Experts of a small language model.
Experts: 64 experts in each of 8 layers, 64 SwiGLU neurons an expert.
Training: a variant of SOAP for the experts, 286M tokens, 9288 steps.
Below are experts of layer 2 (counted from 0) of a mixture-of-experts language model. Rows are named router (the router's row for the expert), gate (a neuron's input weights, with its number), up (a neuron's input weights, with its number) and show model dimensions 288-319. Each number is 128 + 24 x the weight over its row's rms, rounded and kept within 0 to 255.
After each expert's rows: a language model's description of what the expert responds to; "comes after" lists some tokens at least twice as common just before its tokens as in all text. This comes from a sample of Wikipedia text that the model never trained on. Tokens count by the router's weight.

# expert 55
router [102 136 118  86 142 150 161 143 119 126 163  81 107 148  90 144 165 154 138  88 138 126  88 116 128 117 140 111 147 165 120 131]
gate0 [164 106 115  84 150 156 164 113 155 112 142 153 162 144 148 150 133  98 126 108 136 137 150 108 127 128 149 153 133 183 119 107]
up0 [106 101 127 175 159 103 115 141 153 107 117 166 106 157 111 105 100 140 125 137 186 143 135 101 105 126 171 145 134 119 131 158]
gate1 [112  92 150 131 119 135 131 119 109 122 113  62 109 190 124 118 140 144 139 107 131 120 172  88 171 179  95 138 134  81 115 149]
up1 [119 122 154 103 128 124 144 173 177 109  76 210 173 107 140 113 110 107 110 160 101 105 122 174 130 135 140 100 124 141 178 116]
gate2 [110 101 138  93 123 133 128 141 130 159 127 142 194 135 138 139 135  87  97 114  68 133 102 105 170 108 177 132 109 154 134 108]
up2 [114 119 181 107 107 115 106 144 128  91 129 130 114 115 148 108 160 154 170 151 121  88 171  97 126 195  89 153 122  95 140 148]
gate3 [ 99 118 133 167  90 170 115  93 118 120 145 132  96 155 119 107 114 186 159 107 105 158 128 114  74 131 111  98 181 126 138 152]
up3 [ 81 154 124 173 110 154 124  51 136 119 133 139  98 135  90 129 110 146 158 111 118 137 126 115 100  92 127 103 166 121 164 113]
Description: The articles a and an, also this, some and one, which begin noun phrases, such as "working in a studio" and "is an English singer".
comes after: " as", " is", " with", " and", " of", "."

# expert 40
router [147 127 135  95 112 110 103 111 109 182 124  96 123 131 117 103 184 199 138 159 121 103  88 125 109  98 110  58 141 160 110 130]
gate28 [151 103 116 134 123 103 116 172 156 124 169 152 129 132 157 105 146 161 122 158  93 147 144  90 140 122 136  96 170 153 141 152]
up28 [184 167 149 182 126  86 122 135  95 102 182 135 127 150 178 145 123 110  92 104 139 125 104 127 112 123 121 151 106 132 139 115]
gate29 [144 158 135 188 121 128 126 101 159 149 100  93  81 144  81 132 138 145 118 110 107 122 115 166 147 113 155 150 146 100 130 153]
up29 [183 131 139 157  84 162 118 129 118 124 132  98 122 178 103 114 119 141 106 108 126 116 170 192 155 114 129 138 145 160 127 110]
gate30 [145 125 148 100 104 115 113  85  89 168 133 127 174  92 138 126 146 104 134 108 124  97 119 112 122 105 146 114 148 103 138 137]
up30 [115 157 124 155 135 111 149 157 178  77 114 130  86 147  89 127  91 142 113 158 121 136 119 147 140 149 104 123 126 135 104 147]
gate31 [156 199 138 111 158 110 119 146 140 137 122 103 130  98 110 127 144 110 124 148 127 161  97 156 127 132 108 125 113 183 136 138]
up31 [110 171  99  96 123 132 128 169 125 173 115 129 107 147  74 129 153 134 112 149 104 147  80 106 130 124 158  67 120  99 110 182]
Description: Forms of be and have after a subject, often in whether-clauses, such as are, is, were, had.
comes after: " was", " is", " as", " he", " it", " It"

# expert 10
router [153 114 145 118 126  68 125 135  72 142 153 151 131 127 140 128 125 156 135 113 137 108  68 113 169 141 148 127 162 160 178 139]
gate9 [128 110 125  80 107 134 143 105 155 108 120 179 129  76 129  94 130 137 136 126 125 121 137 155 125 186 117 101 127 113 152 115]
up9 [118 155 109 129  79 131 124 124  96  98  97 114 147 185  85 105 125 140 120 109  75 120 145 108 108  91  91 103 154 142 106 145]
gate10 [102 144 120  89  98 112 102 118 131 125 117 114 202 177  88 116 131 131 136 129 119 167 148  94 119 106 135 126 138 155 100 129]
up10 [ 84 132 178 128 109 139 107  89 144  98 160 148 161 153 100 112 128 152 187 118 106 145 151 159 137 150 120 134 112 137 134 110]
gate11 [133 149 176  65 144 111 110 134 117 122 183 133 105 130 140 148 144 132 151 123 119 183 127 139 119 113  81 144 159 135 114 129]
up11 [128 164 162  96 141 139 133 136 105 123 171 127  94 124 127 148 155 122 169 140 136 186  97 116  94 117  56 148 120 125 116 133]
gate12 [134  98 119 136 132 104  90 141 160 153 136  92 149 130 137 140 121 124 124 152 120 155  72  84 127 125 151 129  89 126 149 110]
up12 [107  80 142 127 112  99 104 145 147  95 124 109 133 107 155 145 156 118 127 106 156 116 158 129 135 118 146 153 178 134 133  93]
Description: Past participles and predicate words after was/is/are, especially thought, considered to, appointed, born, able, responsible, suitable.
comes after: " was", " is", " were", " are", " be", " been"

# expert 21
router [149 127 118 115 117 102 106 151 117 155 173 137 132 124  95  99 160 166 151 117 116 118 105 138 139 126 130  95 112 161 144 125]
gate28 [ 81  91 139 110 136 100 120 133 104 126 109  98 116 118 120 146 152 125 137 144 108 130 126  86 118 116 163 175 171 109 104 174]
up28 [152 166 132 136 134 134 159 111 161 121 140 144 154 121 130  81 100 146 128 106 132 123 109 140 100 167 101 105  81 145 136 122]
gate29 [122 124 111 128 140 119 115 144 132  73 134 148 126 129 154  87 162 137 113 122 125 103 129 141 188 167 143 136 150 113 106 160]
up29 [107  96 116 110 149 116 143  81 125 127 161 130  97  91 162  91 104 114 136  71 103 114 151 158 116 140 129 113 105 106 160 101]
gate30 [177 112 182 164 170 105 158 148 118 144 151 155 140  91 179 113 164 129  79 153 121 154 162 145 158 108 104  95 125 177 112 107]
up30 [159 131 170 132 138  79 152 119 151 149 147 167 147  91 186 105 164 113  93 139  97 142 161 146 135 128 105  84 118 144 110 111]
gate31 [150 123 150 132  94 135 144 128 128 105 144 118 118 165 161 109 113 153 139 117 131 132 147 102 127 117 127 161 125 171 170  77]
up31 [102 134 114 121 164 139 121 107 117 132 112 130 104 118 110 173 117 122 150 126 110 138 108 125 113 127 130 104 139 107  80 147]
Description: Sentence-final periods, often fused with word endings or closing quotes, plus line breaks and list-item dashes, such as "es.", ").", "".".
comes after: "\n", ".", "s.", "==", "es.", ")."

# expert 34
router [143 152 118 122 138 169 141 149 127  97 129  85 118 110 132 175 138 140 176 106 141  89 109 150 165 145 119 110 135 155 159  98]
gate0 [130  79 156  98  96 136 188  73 120 122 106 105 148 148 134 154 116 110 120  99  91 105 128 140 151 128 156 111 165 140 149 105]
up0 [135 160 112 150 160 149  76 176 122 149 148 162  93  96 133 116 133 167 151 140 131 128 116 115 100 156  98 124 115 113 100 182]
gate1 [136 159  87 123 148 143 134 109 149 125 147  88 129 112  72 137 116 108 124 125 138 127 110 157 146 120 125 139 138 158 128 124]
up1 [134 101 147 155 121 160 125 147 174 144 138 141 140 155 154 118  90 120  88 138  96 109 158  96 125 138 107 124  77 125 114  98]
gate2 [146 115 112 126 115 123 175 132  83 156 135 152  81 137 112  85 158 164  94 108 125  93 159 140 143 128  94 109 146 152 152 180]
up2 [ 98 125 152 110 116 152 102 161 134 153 126 125 169 159 150 137 127 131 162  93 114 168  82 116  95 131 143 116 135 124  75 107]
gate3 [119 127 144 140 132 149 137 129  92 144 133 101 146 156 130 114 156 148 132 136 129 135  97 147 151 141  93  93  63 123  94  95]
up3 [135 116 111 105 109 104 163 108 150 123 130 133  99 148 134 118 102  85 109  75  84  76 148 107 107 107 181 120 159 110 120 208]
Description: Words right after a, an or one, such as number in a number of, fifth, sixth, another, new, member.
comes after: " a", " an", " one", " A", " this", " This"

# expert 46
router [124  97 143 137 119 150 150 141  80 180 126 122 144 124 129 131 166 153 118 123  87 147 121 114 141 140  97 140 155 178 112 125]
gate0 [113 146 119  78 114 123 115 137 119 128 117 148 155 156 140 109 153 124 106 127 151 171 128 151 159 126 130 151 110  83 115 102]
up0 [107 131 107 154 121 124 144 117 111 127 146 148  99 147 152 161 151 167 130 118 135 107  96 111  89 120 162 164 126 153 130 159]
gate1 [167 156 158 134 133 134 148 112 117 150 111 121 129 115 137 145 160 121  97 110 152 154 163 141 131 140  94 126 167 187 137 149]
up1 [ 97 121 126 120 111 117 107 142 130 118 127 129 126 154  90 128 119 127 158 128 119  99  96 116 142 120 158 125  89  69 138 111]
gate2 [120 146 158 129 159 153 138 187 143 128 119 139 142 170 163 128 113 121 115 134 150 135 152 159 114 161 156 144 138 124 130 102]
up2 [174 115 127 127 129 133 151 106  58 125 154 124 144 149 148 114 162 138 126 131 128 142 126 109 119 136 103 151 131 148 133 122]
gate3 [ 86 121 173 115 128 165 109 145 137 107 146  91 150 188 135 112 182 142 114 124 111 146  97 112 113 116 140 116 158 106 114 151]
up3 [115  98 148 135 132 179  95 108 151 110 132 101 142 152 146 117 140 120 128 129 135 162 143 114 106 105 148 131 165  92 102 163]
Description: Digits in geographic coordinates after W / and degree marks, such as 43, 79, 32, plus numbers and separators in tables.
comes after: " |", "|", "-", "°", " S", "′"

# expert 23
router [132 126 122 104 159 102 140 112  88 158 168 146 134 122  99 116 163 160 161 126  78 112  99 106 128 132 129  89 129 141 126 108]
gate9 [133 147 131 100 123  99 124 131 108 134 179 142  96 111 137 113 104 129 149  41 108 130  97 126  99 120 168 107 171 133 147 130]
up9 [ 79  94 160 170 113 182 170 106 171 134 102 134 117 140 138 149 121 106 118 190 133  95 117 113 131 114  84 137 100 158  86 118]
gate10 [116  92 159 134 160 113 200  96  75 111 119 127 129 149 145  90  93 141  78 134 115  97  90  74  92 135 166 127 132 151 162 121]
up10 [125 117 137 122 167 103 184  88 110 117  98 105 137 129 143  90  84 133  69 135 110  96  88  91  98 116 174 135 117 132 165 117]
gate11 [122 137 115 159 181 137  95 108 130 153 102 114 157 103 157 110 115 128 117 117 170 141 149 126 115 133 139 155 165 152 186 141]
up11 [136 142 148 136 106  84 151 122  95  93  88 141 132 174 126 108 117 136 125 105 126 148 126 172 108 141 153 115 146 158 111 111]
gate12 [103 161 166 154 103 117 140 121 127 147 113  91 113 156  82 138 158 166 158 108 132 133 104 127 148 126  94 107 135 138 111 136]
up12 [123  87 140  96  98 171 132 130  93  85 117 124 125 129 165 128 110 143  90 131 107  92 149 119 135 164 166 120 126 117 150 123]
Description: Line-initial dashes and table pipes in infobox-style lists for albums and places, plus media nouns such as album, film, published.
comes after: "\n", " released", " published", " film", "\"", " album"

# expert 31
router [142 132 151 127 100 105 144 130 125 129 164 110 123 158 104 111 161 181 135  98 152 117  99 113 162 122 113  98 139 147 105 144]
gate0 [147 155 128 119 142 154 161 121 154 116 141 122 113 142 123 158 156 132 159 150 170 114 149 123 167 170 101 135 161 166 133 134]
up0 [128  98  82 146 126 127 132  91 128  93 173 168  86  71  97  83  94 133 112 141 193 118 109 104 118 112 135  91 152 133 130 165]
gate1 [165 124 148 129 116 128 149  90 163 139 142 100 119  98 123 135 124 159 137  90 136 107 150 101 138 115 140 135 156 126 125 125]
up1 [123 111 170  90 102 140 146 176  69 118 125 131 118 172 112 150 162 136 114 178 132 130 119 123 146 125 101 103  90 110 118 104]
gate2 [141 134 134 158  92 169 131 163 170  93 128 127 112 134  90 168 110 138 131 128 150 130 175 125 140 130  76 134 121 151 137 152]
up2 [104 152 124 109 117 132 109 126 120 124 148 156 135 134 163  69 113 113 123 151  76 127  88 141 122 136 146 134 170 151 123 121]
gate3 [119 133  99 128 129 128 149 118 125 118 134 135 113 141 127 147 104 101 151 174 138 141  47 107  99 120 110 153  96 133 144  74]
up3 [119 137 148 138  91 108 122 120 114 162 142 133 154 139 113 126 121 132 113  93 123 145 198 127 145 132 155 120 159 135 153 152]
Description: Table pipes, numbers, percentages and signs inside data tables such as climate tables, election results and sports statistics, e.g. "(24.7)".
comes after: " |", " ", " 0", ";", ".5", " 3"

# expert 9
router [148 137 160 143 123 138 154 146 130 130 136 136 106 123 141 106 157 184 128 100 134 107 104 143 160 148 130 114 124 173 118 155]
gate0 [107 107 118 165 149 160 135 165 162 145 121 158 121 130 111  92 109 134 106 136 126 146 170 160 168  78 126 102 119  96 128 101]
up0 [155 155 133 135 135  86 120  57 142 132 130 126 130 107 163 176 144  60 136 147 126 117 142 119 151 116 167  96 145 126 130 163]
gate1 [157 162 148 131 122 149 187 101 134 169 175 120 127 104 146 111 186 188 148 125 120 121 118 128 130 128  92 121  95 165 107 165]
up1 [139 162 157 153 121 172 202 128 123 146 168 120 124  95 162  99 166 171 142 122 152  91 118 139 128 127 100 111 109 156 108 177]
gate2 [124 106 137 125 126 165  94 144 146 148 114  77 128 117 132 110 173 145 150 110 137 174 131  96  99 107 109 131 137 182 139 158]
up2 [118 160 126 122 121  84 177 125  84 133 125 150 142 170 134 164  99 108 144 131 122  89 127 160 133 143 129 150 117  92 136 117]
gate3 [141 191 133 170 124 153 103 150 121 119 120 162 121 129 148 103 148 155 135  96 116 151 116 141 137 130  94 131 114 116 162 187]
up3 [121  85 145  67 115 142 185 115 132 147 118 105 133 128 126 149 153 125 106 148 169  87 130 106 138 145 162 153 178 149 121  66]
Description: The article "the" and possessive determiners after prepositions, as in "of the population", "one of the most", "its".
comes after: " of", " in", " to", " for", " with", " from"

# expert 27
router [148 176 183 104 129 112 134 168 111 177 126 130 123 190 142 126 170 187 113  99 119 113 124 106 146 164  95 127 143 136 119 154]
gate0 [109 112 133 113 100 137 140 154 128 153 130 137 148 134 170 118 140 182 129  83 169 138 116 116 141  86 132  95 143 118 166  91]
up0 [129 104 128 128 157 113 128 117 134 124 127 112 115 164  96 122 118 138 139 137  91 122 128 104 123 136 126 175 125 127 121  99]
gate1 [133 138 161 126 119 129 154 169 135 117 145 150  97 136  84  92 122 141 119 119 110  97 128 105 153 107  97 130 173 109 148 146]
up1 [107 129  75 126 132 151  84 100  82 151 131  91 111 118 147 175 159 133 137 124 158 166 122 111 115 125 137  84 101 136 113 111]
gate2 [121 120 119 155 128 193 140 103 114 159 172 152 116  95 130 102 134 143 139 133 161 158 165  75 144 115 133 153 111 116 166 104]
up2 [124 108 166 111 115 119 114 143 159 104 105 124 123 192 115 127 120 140 117  99  92  77 143 154 134 128 130  83 160 143 128 129]
gate3 [ 90 152 153 143 103 143 209 102 147 149 154 112 119 122 128 134 121 130 164 114 106 104 157 126 104 127 122 108 172 118 145 162]
up3 [103 140 127 154  92 160 189 108 129 133 121 114 114 128 140  79 117 158 124  76 139  94 156 120  95 115 122 137 140 123  89 152]
Description: Wikitext heading markers and table pipes, mainly closing "==" after section titles like History, plus separators in sports and election tables.
comes after: "\n", "==", " =", " ==", "===", " "

# expert 7
router [112 148 138  83 149 128 162 148  99 168 158  79 136 155 106 135 151 160 136 102 115  93 124  99 167 166 161 130 149 157 105 119]
gate0 [125 122 126 149 138 150 100 176 136 123 147 147 114  94 132 137 153 130 162 117 122 127 141  95 110 104 190 155 137 130  85 103]
up0 [115 123 144 114  87 146 103  99 106 143 101 104 149 140 177 111 169 128  56 134 157 112 130  88 155 136  74 134 129 158 158 145]
gate1 [ 84 167 151 125 139 161 164 146 124 204 173 108 119 166  96 127 152 149 121 100 111  91 131 131 139 123 134 101 131 112 114 130]
up1 [118  98 102 138 136 137 107 111 131  56 103 146 134 121 191 119  83 115 116 190 167 141 125 105 125 142  85 172 151 123 140 122]
gate2 [161 137 166 183 157 121 146 144 131 122 120 127 100  84 140  90 140 138 136 119 182  88 132 112 112 131  90 136 130 138 149 115]
up2 [127 124 108 122 124 130 128  88  74 109 150 118 112 127 127 144 158 139 120 159 113 128  98 159 170  86 180  99 146 113 136 142]
gate3 [118 118 140 134 152 150 124 156 124 148 106  94 164 150 157 148 140 139 132 106 178 117 134  96 122 128 118 167 148 125 112 110]
up3 [114 118 125 170  96 153 145 130  98  94  66 107 128 190 146 144 122 146 114 111 120 123 139  90 128 102 116 142 177 135 107 135]
Description: Day numbers and words after on, in or of in release or event dates in music, film and TV articles, such as "on 19 November".
comes after: " on", " in", "|", ":", "On", " In"

# expert 39
router [100 137 148  99 128 133 129 148 130 167 131 136 147 118 107 103 129 182 148  86 126 112 102 102 138 109  94  80 151 122 136 148]
gate28 [131 188 138 114 115 145 130 163  90 153 134 106  96 176 108 147 142 202 149 113 147 130 123 147 128  91 128 116 134 120 137 131]
up28 [118 123 167 118 145 100 135 113 163  93 144  95 155 144 144 133 154 105 114 160  99 137 149  97 119 147 117 105 121 123 119 148]
gate29 [148 120 141 129 158 128 151 135 127 137 139 123 115 143 119 126 137 153 140 109 123 126  74 102 143 132  81 148 122 149  98 141]
up29 [129 114 138 158 119 105 138 121 131 111 105 108 133 139 155 128 119 120  82 137 109 101 190 127 122 135 125 115 144 139 159 109]
gate30 [167 154 145 109 143  74 161 122 100 143 128  85 128 152 114 135 138 161 127 100 158 154 122 151 153 135 104  93 111 164 122 160]
up30 [148 148 105 106 105 112 141 125  93 130 121 125 137 145  92 132 127 128 151 131 136 178 108 133 145  95 149 117 123 135 139 115]
gate31 [100 157 162 129 129 145 113 149 165 179 148  82 148 147 160 125 130 148 105 106 119 112 117  79 132 141 156 149 110 129 102 153]
up31 [149 131 127 136 144  99 110 117 118  97 113 157 113 120 128 117 153  99 118 161 169 138 137 189 118 108 130 115 122  99 153  85]
Description: Forms of have, such as had, has, having, often starting a verb phrase after a subject, plus is, was, took and make.
comes after: "\n", ",", " he", " had", " has", " H"

# expert 14
router [142 137 153 127 108 142 103 177 117 104 116 152 131 164 125 121 134 140 176 102  97 123  98  95 149 105 129  99 142 175  99 125]
gate0 [119 132 150  92 151 146 141 151 127 149 139  78 126 143 125 148 145 167 103 134 109 148 145 129 160 151 113 142 179 168 128 158]
up0 [166 124 113 129  98  84 114  92 112 134 134 151 127 104  99  97 141 106 132 109 136 111  91 131  94 109 138 114  86 118 124 141]
gate1 [110 142 147 111 196 148 169 123 114 140 143 104 136 146 111 103 120 153 146 168 136 148 119 120 112 111 152 111 168 159 153 129]
up1 [134 118 181 120 201 142 173 144 135 135 135 102 129 124 113 112 107 120 161 139 124 152 129 111 143 126 131 111 148 151 164 109]
gate2 [116 147 140 102 118 122 136  98 172 157 143 147 145 103 126 154 143 172  82  89 155  93  98 175 111 139 116 120 197 112 128 159]
up2 [151 145 151 124 142 143 118 120  94 130 105  78 106 164 105 125 115 100 137 142 114 177 158  97 130 103 136 129  68 132 140 123]
gate3 [116 139 103 129 130 161 125 147 140 127 160 139 117 140 122 147 157 147 148 127 153 164 123 145  99 117 152 151 131 139 139 128]
up3 [146 169  86 132 119 148 150 100 102  98 133 123 119 152  94 106 140 117  80 139 159 142 155 142 104 131 147  93 150 136 157 101]
Description: Line breaks before list items or table rows in infobox-style entries, plus capitalised word-starting pieces such as R, P, Al, Col.
comes after: "\n", ".", ")", "=", "===", " ="

# expert 61
router [125 166 160  98 127 113 141 157 106 159 130 131 126 162  90 122 152 155 147 126  75  67 100 110 161 113 108 119 121 133 139 107]
gate0 [122 136 178 106 124 161 154  90 133 137  85 104 106 105  99  75 138 131 152 128  83  95 135 121 142 129 101 107 149  90 111 146]
up0 [100 161 153 118 134 162 149  93 156 135 100 100  91 104 114  63 139 142 126 136  62 101 123 149 135 125  91 104 149 115 108 158]
gate1 [125 103 129  89 128 137 134 160 101 142 117 142 134 134 117 137 179 113 125 148 110 151 120  88 137 145 108 120 192 126 145 130]
up1 [124 158 129 170 127 104 120 102 162 128 139 126 104 123 129 121  72 153 132 114 149 101 119 179 124 129 144 131  61 113 111 137]
gate2 [162 122 108 143 135 107 154 119 141 103  82  61 108 156  86 149 120 102 148 118 106  87 129 163 111 127 125  82 142  65 146 148]
up2 [ 98 119 151  85 100 152 115 129 121 142 185 178 153 100 154  78 147 163 114 126 147 160 141 106 146 115 120 160 113 173 104 113]
gate3 [113 150 123 139 111 107 120 135  96 125 164 156 130 146 123 107 161 166 128 149 143 136 102 124 113 163 136 150 119 159 118 118]
up3 [143  98 150 115 125 146 164  97 135 153 142  90 137  80 125 156 139 127 106 107 118 141 143 102 127 138 126 115 155 153 152 142]
Description: Month names and the nouns year or years after in, as in "In the year 1948" and "in May 2006", plus "In addition" and "at least".
comes after: " in", " the", " In", "In", ".", " ("

# expert 13
router [112 123 131 111 129 159 137 109  86 130 167 125 108 162 169 120 134 159 131 126 117 114 130 121 145  98 121 102 188 161 134 137]
gate0 [114 124 100 133 123 140 138 126 115 137 148 124 119 128 172 129 137 170 123 131 136 125 115 104  99 122 118 130 174 158 156 141]
up0 [134 106  97 133 117 131 171 121 105 129 137 127 111 122 189 115 136 163 115 150 133 130 143 138 130 119 106 126 174 146 144 148]
gate1 [168 115 149 102 103 100 106 160 125 116 140 149 147 118 180 162 135 144 110 142 102 145 131  73 172 118 116 118 105 149  90 156]
up1 [122 137 130 146 136 106  99 126 148 155 128 107  96 145 107 154 145 169 119 128 142 104 178 117 141 123 106 165 123 100 151 150]
gate2 [152 161 124 141  85 147  82 131 128 159 123 154  85 168 108 113 130 162 157  98 141 137 148 109 136  89  93 114 124 140  70 166]
up2 [143 139 143 168  97 141 108 137 125 168 108 162  99 138 116 120 131 166 167 109 138 132 116 121 116 111 110 112 112 135  73 169]
gate3 [142 117 132 130 109 148 106 147 135 142 154 135  92 125 106 116 152 120  98 128 175 119 155 119 111 122  94 109 155 116 124 118]
up3 [149  92 127 158 181 140 126 143 109 104 114 124 135 177 144 127 130 129 125 112 191 150 180 122 128 108 124  91 155 131 155 121]
Description: Compass and place words like south, north, near, village, modern; also the dots inside website addresses in infoboxes, such as www.north.com.
comes after: " the", "|", "-", ".", " at", " on"

# expert 60
router [144 163 133 104 128  95 118 125 145 140 165 100 105 133 110 102 143 165 155 110 111  91 123 162 187 106 119 106 144 161 133 144]
gate0 [154 130 170 118 108 111 143  93 109 131 144 115 136 130 142 111 132 122 118 130 169 136 158 132 102 150 156 136 141 132 156 124]
up0 [152 122 105 174 129 169 135 139 118 148 143 155 103 158 126 110 137 165 100 133 107 125  96  92 118 136 116  95  99 174  97 116]
gate1 [139  91 127 101 141 146 127 129 119 146 182 132 154 112 136 142 154 123 105 122  83 120 114 120 138 126 202 114 125 149 112 109]
up1 [134 152 150 168 109 104 122 123 132 124 144 135 150 144 108 119 131 140 171 115 160 138 128 109  94 131  90 156 117 105 169 173]
gate2 [154  86 155 118 133 177 149 138 114 125 124 152 130 154 138 140 135 147  90 146 123 146 159  96 139 138 144 126 160 122 176 124]
up2 [ 81 146 106 140 104 140 163 111 141 109  89 146 134 119 151  75 112 119 151 112 145 120 126 150 128 139 144 148 158 114 153 143]
gate3 [120 121 132 129 163 157  99 139 134 154 139 121 126 149 107  95 134 122 146 148 146 152 122  82  99 120 136 137 154 137 139 111]
up3 [128 130 164 172 104 158 133  88  90 113 138 165 127 112 127 136 135 126  96 142 178 121 183 139 131 107 124 149 115 172 163 155]
Description: Line breaks ending list items, table rows, citations and paragraphs, as after a year, a result or a sentence before a heading.
comes after: " |", "\n", ".", ")", "s.", ")."

# expert 4
router [116  99 142 141 113 130 134 133 140 150 145 127 143 166 105 121 143 177 125 104 116 118  87 105 131 103 131  59 125 136 113 128]
gate9 [104 121 180  91 121  90 150 150  94 156 127 142 118  92  93 110 162 138 170 107 125 119 113 147 165 137 119 107 176 112 136 133]
up9 [ 88 112 139  97 107 114 155 129 130 143 117 125 159 150  63 128 123 117 133 109 127 125 124 155 146 130 121  94 176  73  77 143]
gate10 [141 145 129  90 128 144 103 115 116 107 146 105 118 187 145 153 149 149 169 117 120 139 113 137 135 108  88  82 188 114 161  71]
up10 [102 111 132  82 137 118 153 114 109 140 124 105 158 187  80 127 135 161 170 130  86 148  84  77 156 109 173 103 137 115 148 127]
gate11 [114 109 151  82  96  94 179  95 144 110 124 120 153 103 165 129 138 114 126  64 109 144 148 138 140 159 121 124 166 146 165 108]
up11 [131 163 127 137 165 144  86 151 115 127 128 156  96 170  80  83 153 125 124 213 176  89 101 105 148 122 126 129 107  90 111 133]
gate12 [ 80 118 137 158 178 144 149 176 150 159 114 153 129 155 144 107 122 119 108 157 102 129 139 137 145 129  82 118 110 142 145 131]
up12 [ 73 117 120  83 113  93 138 131 143 115 154 158 120 118 166  81 154 126 128 130 146  96 112 113 101 160 110 122 131 149 146 169]
Description: Plural s closing decades such as 1960s and 1980s, plus nouns like Army, British, States, Senate, years, century, season.
comes after: " the", " The", "The", " United", " two", " first"

# expert 51
router [173 144 134 110 135 131 116 166 101 162 144 121 129 143  95 120 162 143 155  70 131 112 101  96 185 116 118 119 154 172 134 132]
gate0 [134 153  99 127 132 177 114 116 113 153  96 134  78 137 142 151 137 127 140 133 133 141  94 147  87 115 214 145 149 157  96 131]
up0 [138 120 140 115 137  84 131 136 142 122 149 136 174 125 138 141 135 143 101 142 124 107 164  94 157 155  85 119  96 110 187 127]
gate1 [ 94 147  93 110 167 135 145 176  93 143 133 154 120 141 163 125 102 148  95 111 142 124 133 129 151 128 140  76 169 108 161 112]
up1 [131 143 128 147 178 130 105 167 100 125 106 186 127  92 164 138 103 107 111 147 135 135 163 126 151 114 101  86 141 103 205 144]
gate2 [122 153 166 169  82 161 126 123 135 132 142 155 118 139 112 158 127 105 118 154 143 117 154 121 110 100 168 112 134 148 144  98]
up2 [135 162 157 161 100 156 124 108 124 162 120 146 104 113 114 153 114  95 131 145 152 104 167 139 115 123 158 132 130 103 166 105]
gate3 [ 95 104 131 125 105 134 132 131 119 162 166  97 102 142  87 166 133 147 160  77 105 100 123 129 134 179 137 141 133 136 126 133]
up3 [141 121 145 103 129 134 179 111 132 121 140 112 132 117 173 117 117 135 100 148 134 159 122 130 126 104 106 132 128 149 118 133]
Description: Line breaks and heading markers ending wiki tables, especially after "Swing" rows in election results, plus vote, percent and column headers.
comes after: "\n", " |", ";", "|", ");", " —"

# expert 35
router [150 123 128 143 120 145 129 184 145 163 118 142 124 124  77 127 143 149 120 120 127 112  97 135 158 133 142  92 117 151 108 133]
gate9 [171 148 117 150 139 128 125 110 146 154 134 154  97 118 111 104 136 122 127  93 105 101 120 119 134  83 150 110 131 141 113 154]
up9 [119 126 154  98 127 112 133 127  99 134 112 111 141 133 110 145 149 131 136 122 165 148 153 133 125 115 113 144 171 121 155 107]
gate10 [172 120 111 148 123 187 140 166 106 160 148 137  77 134 133 117 152 135 136 155 136 144 167 126 119  95 117  92 136 129 109 157]
up10 [131 151 121 142 157 116  87 133 172 169 125 127 132 135 103 137 123 128 113 132 135 119 152 147 134 121 120 153 142 130  95 177]
gate11 [ 85 140 108 111 153 143 149 106 145 108 106 137 115  97 136 113 120 147 105 152  84 126 107 100 116 124 127  91 141 145 133 136]
up11 [135 122 142  96  72  95 140 133  90 136 144 122 150 148 120 130 162 112 130 100 148 133 146 146 134 157 106 156 135 131 159  95]
gate12 [167 137 128 128 127 112 131 113 116 119 149 114 150 121 139 139 138 166 161 120 114 111 105 105 151 163  96 119 113 145 132 169]
up12 [ 99 136 147 113 145 138 148 138 161 134 119 129 122 138 120 119 131 110 113 114 132 144 150 140 123 122 134 125 153 105 127 101]
Description: Season years and competition words in sports writing, such as 2016–17 season, final, tournament, Cup, win, men's, plus decade years.
comes after: " the", " The", "The", " first", " won", " season"